{"num_hidden_layers": 12, "hidden_size": 256, "experts_per_token": 1, "d_expert": 240, "hidden_act": "swiglu", "routed_scale": 6.58, "balance_bias": false, "router_noise": 0.3, "init_std_router": 0.017, "norm_eps": 1e-05, "optimizer": "muon_variant", "learning_rate": 0.0135, "beta1": 0.9, "batch_tokens": [65536, 131072, 262144], "train_tokens": 538100000}
Below are experts of layer 8 (counted from 0) of a mixture-of-experts language model. Rows are named router (the router's row for the expert), gate (a neuron's input weights, with its number), up (a neuron's input weights, with its number) and show model dimensions 0-255. Each number is 500 + 50 x the weight over its row's rms, rounded and kept within 0 to 999. Numbers have three digits each.
After each expert's rows: a language model's description of what the expert responds to; "mostly gets" lists some tokens that are sent to it at least half of the time. This comes from a sample of Wikipedia text that the model never trained on.

# expert 12
router:520505422564545524580486424438554609560489483566536558568440464492431526545473506451489510496562420584428442426536549550438580518482555545482522477444435500564476404495509544566495458427487500508487562463513462597498389478524476416463458533526452573514436627544575498423591516555515481589556562598590492487517445561503485509518571526460489583477584461485566452471446518454509562513430535408525515564554583533513428576579457461579458546424437491428525584554469526423454464466464492570534515520582465499512443485590457443442511568537513419505421466533513607515491624500527498554494451469524560453499423504512457540517538510534525453515461479434455484455433544533444518537603562454521463510471519569485515444422457504491470596502506519455487492482516468429472491472515560
gate0:415521495431478512546385528484577594544487436480545460378460529502559459496557458455498505436565513553452491403502519569581513392488520532507480523476417551530540534524444522567515478390521463545448544417460487507436470492446435509423461511544432521503440574497495453476533567436563526578653522501547521420518598508503419551527492450526527547518439451600499519459472571594472548455560443428549482507511552479482550489446466638532490509458501524553442639523438553503509483433521522455533463474491487478460554481432494500564531465482473446600553492508461624409485497553520450485528625528499567549550560419512536522508490518514489515471468504460475445518458503463503482426456541502428517392514470497550429430592562452482442546411502443481472453476508533501449528501465401
up0:478459425595507557457440418538383490542524581471502510545520475433458543486396488404515527475419544518539561545422509504367498554522519582474445556475581478507424490422477546455452486587475505503552413526477577467520431652514449451427460512552483520524485447471468563480513465454470418509498545538419485489455463490552488490494586475519456538521460520397513615600564450431537464562493441552469576515509544519510447516423545474509510481513454541583515417576536471471497502530592495535407547492440513557413518445460418530467461541593508461562465553555521462437425507422522523465502436476404503515471583505552428470496551514532576473472517496445516549511496509439486541533470496562495476434558566460477560533448514471449581451518486560541524484435443444449605485587523405
Description: Verbs and function words. Auxiliary verbs, infinitive to and clause connectors in narrative prose, such as was, has been, to decide, with.
mostly gets: " has", " have", " been", " was", " would", " when"

# expert 8
router:510476483576475501495551534520575545461475502459535472470458452522457492600512515528514501454508464430447555485446521459457448495416459498544460500490520393544439515420491628482486503525585512480517475502433514609604513461414539523611424554553460590491560451418528389536551482497462565550508452441487523454475494563417563516458470377370540454432451508500499470439541511531563516410471523571460472492461507444449464578451638554432496488507480524530406542488501483504512498496494523438462504588507513436627473584475593496537480586457459514536575511573554436488574540502547538508504508491520457457567504532489546554494472526445489480514425435493528449417575553504496467554474413522468527506599477447544436516464538408529552455456572572529385441466498509460466576511509398
gate0:528485550561457416530615458505402484616548477463457417464370471518428397475529474438418495477440481544493484469544536389524488522585435491457523463453540463519431396512493495505487515478507489518528489458530587417498530521572481457543446573510502545556465534373523559629533453511465456493495534507561457506484472529537557502525520538508481494509469490572411475463440588509519589524529508511473515478502572488467548649517481590471481525424600495514372493492473457430607531571465583508386490606474472515557482520522488471485451526566500494567557515423506518551491461452475519474589514478475505421534412523450561471500422524463483488392543513548498420547432545475507475531530475521501482434421469501597499472555424467522543555517477522471581453416406477453533455451472461
up0:444483533458526568496559552457484553443591473541470531512405592479412539546496483469551513448498531540505511487499442530590458510487551406544448505480479431456551531534361566531466496520541471466583502566414412512461534447472588480492518432439480488531523518514549429463597543453585472541484411527581537556511440499476479499547467462429497452484499483502495508530531482569506585537462532449566531500448523529519491509523439426471517446580475524450481521449517470502391542485468514475480640505513557591526473521489501442476470463482462521452548478470532555521448515498529527583448477595456528457372594569479502544542442434489561456499494375582583569507501393571437513632535528515519549577547362498471558578476606447572485450558493439528531519560437564505498434522471543
Description: Word-initial letters. Opening letter or short onset of a word, often capitalized after a pipe, quote or article, such as F-loor, f-riendly, B-ag, comp.
mostly gets: " f", " F", " w", " comp", " b", " imp"

# expert 15
router:545462459461509477532523543553566534505517510377513505546717480455462526488539538615483548510536545471485426524513505453476492470542455530508491423557504588396476433426488508454558460498544475479492503475609531486529462484492503536550447486522458523533479539413487480520495495500672404381499560509300484425474519528496438462397500579472434517491559491457507465513516584475455510528586490548518545525465519565484472513447520527505503370504494502488589536481549470403415470509499522485471508488503535507394563443442558560452498468499680448511492534484538535365575526477501524471531501485534456392480446487532534496461534455500481538485503525496546510554469604466454488495517501483500534473430540447449477556487472402449464520478494434515481557501483546529544515526446428
gate0:489487526475501470493460445550502484494538444543572495486495437479444532440580521481581487480504554541591567546505523503475521587422573397481420468522520494501437580462518492505577478558562501515419459516525504469499451488531560528455495548490478633517532530393453437538538455454527485498534490518492497602494444545511493497484401502444435517439411544534564517490563503421479522501433481459573536525606504507461466419514418458482501444533465418451517651505594448431618476492544467476491565506404478491591557465496517453467500468549536507508537481480409590411571505549385513495481498535488540506576405400468505628623507528532489535427526497480474466555485472469503568480483526405434490530573502527574428503482566397422533420504547482579524453496447516433552516410490506
up0:608469533506572386461516472548535514472451488474453487537475520416593467417503502496538489515485438534510517537456492485378510528505460560521537450557452511476531529552424495501556506595472364439433511427683545431550483495530491540465554534498502540494473560505453490503496563416520519504478479512583487505486390558569505474520512458453542560466474461505547623442530469461528516540529528461519462551482428608451465520518479497475568485548496454413519546440554481473498498464563478459408469565528440559495509461550601531413462500421500516587487402578502521530616547492484488544512513546516404415616532495550437572518536530562527470488446460479546463499577486509456437478555490477476548433523545444581597430539499544562420437510591421440484508441473448540407451461481464
Description: Spaces and verb prefixes. Bare space tokens before the next word, especially after a sentence subject, plus prefixes re, con, ex, inter, e.g. Estimates vary.
mostly gets: " ", " re", " con", " ex", " inter", "Re"

# expert 0
router:489467519478540552419483522399442432450462551525532503520540524574544538476368513524559481531577589566451510478574524468520398477445460455489499507469568488441474482514454521462431618513526466443547521454516549451536538501472564421511465459522411439440475481498507521442479413534500637455400580423477448539480501535555445452471590474451507490386499496444481515609465481517541488501442502450604467513496474470525481435508481473468497528537586463431578523521468415490488548494559448524490490609452412442492479463529466579535548355506477497508467560475539448447507438512525515388483544517453464581499504429441532509556620482510447495505576561508539508444458442472517506434388509455535495595524533493498582498463584561423469490434539565581402520434448507514488474587503527
gate0:474529407538433463519550430487536510456463542573528477600525486533509525530459439505407566559428514500582478490523572507543472536491584461538579526418537489530472513452444422601445560458580494407489562508540509588511600433532473458547456469451522476568527536506514508487446481461441480445505511483401525426523556505438455508452435546449448454482435491574459495496558470423413527487481453487560495555527588534500511464620535512487422481491535515577463576418475373468423516542642538519449529536557472558496465541390479559599509329521482516497438552498475562535487467436482402543531559554499495516423525529519503454470555579498369540490493494507520429486514497476573423591480574506517529542498524498514495549485426530432483473524547468583412525538519465440473443509495521
up0:440505501494546510442494510547456523560465467474422468534469466560470479520506462461513472510470515477500499440554437551490512609529494580479454470478430470441518467541471416508480527495510439507507422529461443494434582549481474444399410490372533564442518435417416537463482459550524436426542564536415418559678600546545594547442510436485487452693453513512487509569454474482525517561445562482557531580493446460486460479496515545441551397431399525514480570498506501604556483507528482507506467501415520476431449453461530512489508467533462510548461526511523557461538507583410542492469575507644482526473490591469473558439513471520421524552461592518493517474467492506572442577593509504536487390500513462509497551489496471452487458491514497538498379527431528490485561498535429
Description: Accented name fragments. Inner pieces of foreign proper names, especially accented letters or syllables in Romance and Romanian names, such as Pas-c-al, Brâ-n-coveanu, ñ, ț.
mostly gets: "ñ", "ț", "è", "ș", "í", "ă"

# expert 5
router:526602488457521466491601507493590590450463532468460547511420513571459525508494495483506486427385503468543534424600547487493540469493472460462490579519522523477529554549516451455487462511550497552540513428543514462457564572488475503465589467447463427477393497435490428461402530509447494527541476521426588539540510468436535522602496500454505423529511518534532470569446383475514503544491545458482497456585629434481528454455556516544524451565450445499537523500551526537569531474474568416543544462538547514489592415453477499557468510473411523541535534440461455428465473477513499512522523465468602540494422488428461473490514392532551568465569370528500424546560588523585552478586484467468428542425452525471454470541485606595567494565570417483500541603556490545567538452561522
gate0:487440458620508451512555432501426500560514425625516450575480557606452437565528559470531452539588491488505600514508531484543509546492439503542569509517578664551409521525503561553444491477470470530489503485502547505426531587500439503459526515505604492492513450474492531563495539514389457436478428577545469531489505471436411575601492421484470507474525470591494465525499565501532450469523438458495461509591579466471583572480466458588549415481491465551558400538507426394515487471492499509515390533547609465501560502555449487505502576435518538484430610488480496510499426510566562408482460482491464590553544511553428542502441481550486486526467480484434515447514496499613457530546499608545448460483561412488508509520523545495467484513536518560525505465496554536406498536576460
up0:576478478527491588523469476473423459443485482532512520583582456532515507496466474536501540453524484428462496583484457523503497489538475490450511427477455614501553490491393493519518471555463493448471451482504488512578494447468400487498533472501429536543445570600476562525543548576497482480525483513497478614517435473436439655483499493522622442636532506379526553464479508505448434453494485474518450579503540604460440449467496459509532527579505552407441496461536437557516496456524510504481552497493531568484478505488496490547478451381541611540396568540397499554551439509529465493589610557516489559480573561509588557554444482510473478513598547594491439499534506508499464407515515422539553430475432626479442501504530543444537485484492484492537623401489414561523476508501507
Description: Two-letter name starts. Word-initial syllables like Ro, Mo, Bo, Lo, po, mostly in place and person names in tables, e.g. Rome, Monaco, mounted.
mostly gets: " mo", " Ro", " lo", " po", " Lo", " vi"

# expert 13
router:519580547523454495529492474462432459461510554611492502418519477437499486457547455459454542452566552454542478454523449485590506562461509500451553439527461538533492503548476449549527504434514567550525442506468585440471535436513530414575563531493524410471523462495596461510550578550522414484504507476599489547460419448510517504487469541522480495490510482434525557472570502541608469410464502589527616545578478606513606475455522556423546466547464478475538420591469526514523578475513441410450472454401466472492508548579519467532464484546488502535522559423544556537386465550450599524524493501454449471421527487434439531551559536506562443564447496515433446553555498570446535482506461543577537559497516454490442461556481477468606458480486440501475475566616453445398382463385494
gate0:511547515475506516542471446495397564484492600620543597541549496514493507573493430500471636492434461417548464445457451540447422563425514565473499512477536497562538552453552443571426430483524545515506519428498499419476506457512526482453451553428471397484431436418492549550479494499547510492523521547581431540513414525497539507559531486522426532516524477471475424605457490466545566389461473540532485505503562533432501511449500457451442458512401502514494430464416532508478429459562443462471428541505503487409522411403493449496536518516455547455470552569557363533460553506451485618465446506496552583435428560551455559497448534537530513569429580562510562588463430534478508418479476486481510529567530513502423486523526545451520566421463412449434549446568487496471460426476481
up0:499490516497497427468475602466500494487483560472467495477376490521542403515540557553444475522499628408422448524479510513558537453516372523528516431478525522543474429571552529472474482530467473554407484577465527460458445537399451477537561468394465456567421480581496504461584521443506446491457571417419478459422489561482526463506460548495400501480621460618475426476463513512644510584494537469401496379483442590567467461463516497506464493552572543482512531494516517544594577472443468557484502498597503446454499524473571544472515418526457520498473453480443556495553483484497469501504421408557421412411533539542546485465501520596505509493495522530486567483438438546500564466498559497523479490577418443475530552518520505514555513489536453556445404490488439534471483538515603
Description: Dates and years. Month names and year digits in birth–death dates and date ranges, e.g. (born 23 March 1939), 2 June 1929, c. 1862–1905.
mostly gets: " January", " April", " July", "–19", " February", " October"

# expert 11
router:456545463521376426437523335520399515463497514474570463506481534539442417479528537523480540521509545536471476539535552558546455481457482525426546499503380524445458534513503502576430479576475590504436452579558449508416517452522530394486473560509504463552419546529456537516488512547525425469549392481518462560537517495435469413560464491543453504512405493453494564534512435390561507535460419505521444389433544473531470491531616443535504559383611570491509477421524505437533472475518456515487424591533501432425436521544567451355399505431462502557512449467532520573555462534465511523494569550517434500489539523498446487422472501531485491440564482563507537487488476507534472482463570494475465486542570466501518436629458429465460465558433491521554500417483516513554482475511467
gate0:533511519550445455472475437482514451486484513462511588479415508490431501506501545507438527494498602397564509471489544425532448502497436563364534503450521467459483551508505481524542449544422497434509526629447455545530447536435527448540597442476553455496457527530617509546534519587466471492573485538427528388557445418512514475465530499515580608517435488462525480507534492542486503386454447543457390451450606492540482522515584474515574632562553480506557496488430555565510591501475522535603486466428414578492501452597398553505495556601390491514516549565469415567502448466480509492577529430506479557477489510485510553507608458465461456484524546512449549498506466529530495516476542493542480422368570496524561466487431581526449492461486426501520494448554480518539521461499452
up0:505510527551601491475510547563440541525528548644579538479462453501542586522512596584473535536530519549578546505556399549462456478514434493583646503517514552613562573562461558460520470484458482521513518556477548542470570452521554551368520448510546497467486476456410443477440532510486461503550554505552435430525548454466520466469443490545472328456551667462456420435542461444549477546453501494535537528524580541478615487470543449468435472479414582492441524425504489497493494503568453486457442505466568539514511435506524481560530508481425553470428494517560469501460496506534508532463499517496490482454439469522531492469431509497546482466460481504422411532442515382526444394497554588413502536528511468516516614502483465535521511436502484486468484528506495630497534435543452
Description: Name and place endings. Final pieces of surnames, place names and institutions before a comma or period, e.g. Louis-ville, Beij-ing, Schlesing-er, George Washington University.
mostly gets: "ville", "ley", "ć", "ford", " Smith", " Museum"

# expert 6
router:551310526451576514367356562569548456478518501533406549442478545505392513437487475487542413511510465511482482615379439545462373555554513494492462501512546577498523549489567506482468512563515488466481474534484546457518479529435501570429454534521527456457520482442489549547488533445514453476486517561522454518411491537545573546514515475492489558496537446532474439580523566528478473526562590553416549451496551467424475530473490473444509481409501457515512585515520507546539473507520503412480496490480559504383454529503594489595507491510394515427536504485473451430507445517535456479554541552479556568450430420482509476573501504404505614555536417451447503547542506543506549433455572504435432471416517459513544542459530464549494509465535554480582567465417595437520515549505535
gate0:532495507507481462516505489513568448518455529539540452424460427451441500518547573569464515465475517544436438363522565476511462513540444396596483484526492512482579446510474478628458479465598434547525527462521508554510521522511428478504517507544532475592509457490505452449589506418507491485539602444535455506495571497488519480500487438542566500494484490505543556532397388464407486490465467442504564521492424426560540524489472454409486607472455612544510521543516566506447424546431516509514489510485444533576545467508518480439455544463566452498574488487518560369520446565527495565618518470452498554445427557445480517543585593537541577519512454536437566473459385484524477540491397456514436533510405399496421488382564548430466444488494487434500517492471462588439559468437540
up0:497526562432431437426449456518605492477484499569500469558470487506542558518521532502467455502420472542485510563480525453514445465504478556474522575426450465514520458529524491516510493479557442447447541488434536410490572484495513432563480453408501474544492526433537554567521492563488491515507559443464495533501598555486561466449574454548449593540524531443416543554530530475463482549554527466519506502431420451504586491560494536513560558470369529410556403442588530448417555568549542496583541569492435530415531522457520470411451557439505538532529509494542494502548459550469387573517501546485594535544615521473490519534434426502556474538448511492416452500513536450500469485540571515547619523494392536538492472439464578413366403417557479551505471486453468568551473516528641
Description: Mid-word syllables. Syllable fragments in the middle of ordinary words split into pieces, such as Po-li-tical, C-la-de, sat-ell-ite, Pa-ci-fic.
mostly gets: "gra", " Pla", "un", "tri", "for", "bu"

# expert 10
router:413490536464597540466532517551553481519538427583524416444397531445429532531438392455458435574541450514558531588431554430476496447518552514566467524432581529526501467562517520547540492432587500497496510546466405541516531443543521539464488417495423481431562518504512641568476395445554491443441481530540544514549493507552532486514505434444525511520459505514506557485474570584461530534475568580447508514514436527410540547411436479489441501546536445452576512460420471566403495529582446503483591589429502578408471432474496478526364497492524518480553546479491399501548432561507489530510440477557467632548430569454464465524573476463481472541431493486513494523470523574464524505442569466436522549441436475416523494501568475549447426535561503444528480529534528456565519506489534
gate0:517564416421488516465395396513529545464549410521528473422413498511396568522562499481583433598530409454492570407479532483563461467549447561571498508446505559564486510485534552516544555445455443448469574502460476464517480579411546472516542539546529526540543583448477581447571416475492461529556493475529563439533483541505398425435397534466484584428522506545541469504509473509474522529460499602584496574642433501487472495464477560574511526522543521485465488556488480462508492501505512418524480595618575510481491508553544470464568541445555497423459447500526568478536353506517488527435370505531559490529509564412524465502349475540472492521604520524489488460434479531498512537489485527476471481573507512448561461512566469498509490464504454463550534427494391457526482489476509
up0:487449613620531499574517510375493537439528512461523549559411447519546413513489495524547465537540499471450586524468531498491519460465564534570465460542585479519436543487519446586479500498495560439448466470409531515486510462387470534463498494574538479507418537583549605464524552590519444481532377504486457535442481499568388456538450439533535455445525523560486530473546531459454442502493537482487547539509508478528530510515492489466403534431508407524446513580536479456543558559548529540452516557405550491514511462551605465427550503501605439510473613496503536530472430479444552519531556478461506562353454570569519523481450567505456513543440484527490429530495469580503515509467464484533512636578476421522379527457423470478521567503490583524497553586584474514403518442508505
Description: Statistics and tables. Numbers, percent signs, pipes and verbs inside census figures and data tables, such as 829 people, 22.7% were, table pipes.
mostly gets: " −", " population", " +", " contain", "×", " people"

# expert 7
router:547461501520510516563419543514513476531454433467501469562491627547566384526534460428461447466450478431617573502476454489530574535518499483591445544560517477544428421533522471497602479545451424429515456529510493527401530492446592545498473537471512525560525452472577534546608562497516522521535563531548498494516538407492500494512433604577483502491515452464469461545537606500484536385537429538545522550484437491405517445516446569445443590482489493538486562491541462417483478527451432595531479346553597536568499459549426471459451475554502529489512447492440470367503561458555421512472532519568561559520544526495543501457502499554532513535488507537518547431438405506573539521425412507506459487581502599529457518484543547512471505434390474540511479468483556592462521455466502
gate0:525510548530472474545497444535568614516523536479587486476419502573489466440574519467502550549465462463529542520547482507499487526451479620467500495593458475491468581555448473551651487528502408480421556477554480446519502526511507464516491414518477418540410563522545503563598543441560486571498591506519561421457542498513532565515542512518436555473574518486450428503457469547450447482507505507458511592535422573417458451506530513576534549538440424527488548477552440522542535590405572602419438522412500492545454494495510582442526493425532432543505477512500551519455549512504526524497472568573585494459569554492484545461482595415482402545521446474511579460520524503559520525414473536527439385593490485442517467611513472454616486551521388540471457423433518461537462498509540
up0:555551513503558561511460471472479471469457538514413549494497475593524601552545474512442455585448556541456450432455522544534542472523555504498629447500474545484474559501549511500570496467538589454526483516474448573652548494420579570492527441527477434480473526546505490470502576545523527540519524485419543479454422621534489434451623530580367491479428500525566451491448521464441504543490480525454510473471444521525540481523526526407497528549440445557448483505513457475441605603490462474481499491440546465427446425426439479539476492514456596392405477526614484454520470493546588483468430516464572501503485458464487507554522453487539480534464523430467506585381441480588581503505464436564552526472449550553577498553556417482570446539475434613491538485513486513556451525558525
Description: Single letters starting words. Single letters or short clusters opening a common English word after a space or prefix, e.g. n-ine, e-motions, h-its, in-s-ights.
mostly gets: " h", "vol", " cl", " m", " N", "equ"

# expert 9
router:512493490473511413603559474525395417512524599482430407469414460421536547416552530506508467502564548491455571559477416475466564539596512482426524486530447647535585477563480458469535558457450480624445493483462552582575485540593542494472532523506452515479557441506445439413449505465477518559422451512492526510514483427550510525468526526596549525565518430573507456452499470539470457546544525433492412533395495537585524560497470433446510541405479576531414472472460496542515502502431498569543524522568490503541479555412470497478558478497539510553496487512472565472445452544536470512478460493556441452523521545510594445450375615490506397475493484516556512460453448485391470529551526527437493526510512575566526540504562520540466476543580426521517486447473392468560460516414544
gate0:559467502514506435626575506458389569463541512549488513468512506555491501426490542469450480523533433507577521553483454499511545476604400528331594573548398518516455503499450526464560487539574437533494545574563536604562566497487573589525464483436538461534557565457457599523496492530502456472464498498496533467464591571456513457558461428516555495470518447462532469477462343485492523512539367494538448490466505465496520512389544475525473466488589521495482465443508604487537578471475479574464428498438455408446527442522442459430491431486495463476477527451503541508443515478502558541570485452447519422474553541467399606436491516419473469512478480486576454488503493580445501469492431584532526489582480478477437549511497464572489556566543486462530529447487430508440420439468587
up0:486397559494553498439473489477584527504560574504501568510465605532498455505501570545581597445520485507530490538474604481429499403430546492597555544434472399459524546430474538530503460485439423467487522481538443453429433511497405491442540416527580555477518457517462492586507579470507459582488547588454519515382550426453530555487562552498541435512530452521414462511479520539478507490484592497456505499439467487564433560553457597396562383559400433483475544537532532477534587487518482512496480483533478520532472469579435449578476501476432476491537413587463480479580613437536442522499522501433481521519554493512544485408492579490478526525495529524464500479502460595506503433528454536448501466429457498434511562468512505469488488491482524555495478574579520435416557557333462
Description: Asian and Islamic name pieces. Syllables inside South Asian, East Asian, Turkish and Malay names, often in sports rosters, e.g. Cheung Yuk, Abdul, Zainudin, Deng.
mostly gets: "ō", " Born", "iya", "ā", "ji", "ı"

# expert 4
router:425473522562377490489491470516504530448565448574511562468540419560476501528504515494453505509512445479597460499514504496505406458555450401474420533453541464524429541423422429606522547482466527510517516510513407506530569601468441461547480479466481498559457695533525557538601516458498557475457523479580547560534522505507466499482475420496518599568476472495484423488488426540440449530447534538491479374459414530481506468568457439557536553488504517551538520471561459555542409574447532541452522433437463456505628578453502540550568546456526493509489468594540462571455576458485459517485479473456505398476524513526429578557541487458524499540502532372503525548502462459467468514499534549576605451515483457465576500441522540515619522608534564487561524550460458549517528516565498
gate0:531567533626454442568419532486473473511503665551512514488560421550560483501428460571494596495471536648557477488405500506556475551525434506533516554557496500467436557412505431497571435483444417450538475421455430548513580576434546522525544451436539488554547531426536540516557466451536507531477398546524523463523557475485442546494470503525541488556450498467483519553497533487448574552442450486542565447542523534462456491539430482516499450457465500476435539521460504549466458577485553531513538541445516477528528536573530505593481429544537471543449539516468425460536538560506418513527449446510621556526502556490360524560467537483409545548448589471526578525536552557489471406401402616500530600582474487550449528489567504494499500508432476463546529498538453458489512564552459
up0:511430427512472526490486459500577586553522551479560436510565432425548477540567575534548519526465625453520592453406524522471573489560459490543502579522523545562546471488488380515555460526511505468563531470446586428495533475530440533491405540515446582362558367519620499464467512551561505583447399486534530495474448481483453566510517389491483494541501439422491435459472581478460509519545586512557532580551468570503548514474522524524497431497465481536496495588398553534465501451523448491450653518524539456526558544500469446496496463499461521534409531416488545507463531440461579549499438471454481510630487464510492572535477448515521572457404447405480454501523470433480557510456459528438474487572514462444536458534449454515497461561498556418448545490513509495525580569449518
Description: Sports and activity nouns. Nouns and noun endings about sports seasons, games and events, often after the or his, such as season, debut, game, Championship.
mostly gets: " game", " season", " election", " program", " development", " Cup"

# expert 14
router:506536510464487469456540519459554437553471502594395521513552580478464467516571460509489481563426471557436563502553507490510642457471490494485534569584476436417567524537507521473425435521441439457503492546506461410533552549487455574458577478468583421526566534529449575523399415415386513437469485457582402462463492540473511532476506508547442514442479532545464530376586464374497472569431502578568550473544457463461520458553435490595510510592470524498462471461471535467507570445467493564537446414539535496488503425565466534477594504543430421477436519538412481566570483449581461482484528564512485486468506465558496503524466520521490511436517571513515439511523548524503440580544489597537498412473532437547450529549484388455491460446542521409499604513421536536497486491531440
gate0:624536545481433490567585500539479496455450549541482601531496534472471504467552456408481598526499455485535522580589538636416512481501504533580463510521580527469545423506512525516551569528443484500507529491529506557441576474552460538455437580490482483532491509550520419530472437496514422489501585503536428583488460609458511493459564515388496628421499417662548541451486587426500479445454527523482483453442492594570369559484612489534591480523533482552525514495448564556574553474468545483481600424565444519443482460501531578471482460456547522536489543455503488488483498448447473499570397509551577420488525521550488452549506506519519509458542480490518425409500482483536549497497493466422521433482464580548515512474528525560620526583512533489487484496499479547423489473462577
up0:499451543547391509480456564544534545516563598538430465448604562484510533417458416475573431509516506497435483556563499494529628452472419566487464539556492565450435539468459531478477516527372575521492498476527491553499519457404487449430500490462514455464558539452493448491569476478429487563476488504597504497555514571474556470460518573530414513473515471431550444481449372535452392478551506512538449396543508536534444493475504618510437475469512433507592558515481523513546455509573476470475539531587483456524489417460479557494454461529456477337462452494496457535507517494545471551436511487530489531457502534446501438427491506466533445535511516550518475440625439439508539469438461611457505543532553538500595478583495540468572565448513465465534490546469470657616529513496531
Description: Nationality and political adjectives. Nationality, region and political adjectives or their endings before nouns, such as German artist, American, National, Democratic, United States.
mostly gets: " American", " German", " National", " Democratic", " French", " local"

# expert 2
router:536449533566612422510398543367510549523489452542533550508413485414573554501479632418488619497517409515458519510483512539588493533500590611495481481452541461508431554411512527435587539509517413567508527472553525466467473462488519563496528373563499588486543549601427539500447467486479571515590502540492468380471531540476462430504460603584436431513459571470506570474452493492551481466516476478505576509462583538516472535533499539456503531529523469509472510499613484515546480455573550453503607511506462504461559500469459557577438481533457506390496568555432496474540394522485503446532469420463487507472545472450517450502474498534467504486518496607412518563478534457595493476502467418492446485425481439534474556558456506470532523486387528533575490528515527451487551550446499
gate0:511440489604482502518402430498485575482464589511477568451440529399480542536426495385477501509539451461574527460489548439508441503494535452395544509512570502473498513484534628500491450515449489626473482541587365461572476498577454379482557455566490512526456456556425449494494466551511508428456500522579525541529440550451451502495489536443489475478427539566556512457528523445434430471537583408512557511456469576537480554540565536484484486546494471541424605481594479549481377480448506441482488532476474552449437433521475493529459466527452548508510430430489544490540548479506545523500496550498468415526512540561467596556461424533565523439528535476481542506581551577461434625504547474477488502469484539457501524514501436505422494468458460505567484609498640486469441454515384
up0:474433450547576503438471479511565527539510527540483581473571493474508428579479563465522486604489456524515554588518486443458523522440570540518491538453425522444547450521528512487550430502432537415495427409454578467491541401382527462577444582547612530462538435535498521427572498530450461546518408465568415478457479545431487529493522407501492472455456437485511459514557529516510497524584445629549411570496404553522513572461477491546537483515596486452577587526505531499495442587489486474483486507540490562535511530501514527528577505504544545426513457453499517484415441514401562496549503363558560499599513545530528567526551492513505516562483558577502499450456490602499451495479441492425449491438478467532444508490477483433505593488464467456446487500550445562444502641555610
Description: Prepositions and separators. Prepositions and commas linking places, institutions and dates, such as in, of, at, and Richmond, VA; also table pipes and ampersands.
mostly gets: "In", " In", " in", " &", "),", " near"

# expert 3
router:476534491463444537554483489559438557529541514494561478576470460453584558466537473584569543558451554494570411456418560529512440449504497526465586391507496497523536546471549555522447449491441602493546585528470521413471457482557402569466512511457591512473541485509581489454440486568493380524496510439487483522491537511522530515522511499487590444506454564574518590483485504559491529430569429471426516522517453449566475475473534539554475453560492490576469471600394612606453502543563450453514449557512498582478455547476470484455538493514513587417464445432547525497407554508398508558499492552449444546557540536557497480512460495488416553457486537457537599522542429404472511436485454457470502491508432526473568510459478554369405575468518543497458471502542420546427585559591534
gate0:499523452440424426475509501491486547526539463444583473455464407500434424337509512533469577493548550510456542442488409454411452459514429499443560505511463458501480455543594518541591489503539442574453505545454472614506484465502529513478592440498501593487534527500462507530524509535540476549510469441472572531477456401486416489463483463461411493461469421617521529423497485472604504495478543484445534417459544488543488455569493528520420401456505606511540486460512517453544490539469529493500589496547567453501539504494570511480555576524461529446426492554558517424449513436453596544593510394460550489506458507577438565577558534434456472528524442504522566570495456511557388428492515414538515585470547604534430544560534506497405485510397481503530479529594489535491509519422463
up0:610577475491495508433418506504556416496514451577433496492556493532495585555584501524539510398503476550426526445445518516551589477542433582467491443422506489523499543523557571508588526423480497519486523417537515506545456539535390463581523569446524581463501466461542507555482496509563504512398458534439478578451464518574449459398455508521478475499440470513513511575579460454526624496571541472434521487543552470522379474617550468590473527505444447527432520529566485493487407508459559472548502511484496478516582513473518476523588469477477553410458489494516522459418458422450557444462484450467564484607586498408488519576501471605515499490491573440505434536562488477492457511518551473424442580548463508482464476561493497437532567561485398471506448509461434403514537522631539
Description: Scientific name fragments. Word pieces inside chemical names, Latin species binomials and heading markers, e.g. azon-ia, methylmethanam-ine, ==Production==, Crenavolva testudiana.
mostly gets: " species", " ==", "JPL", "MPC", "\\", "_{"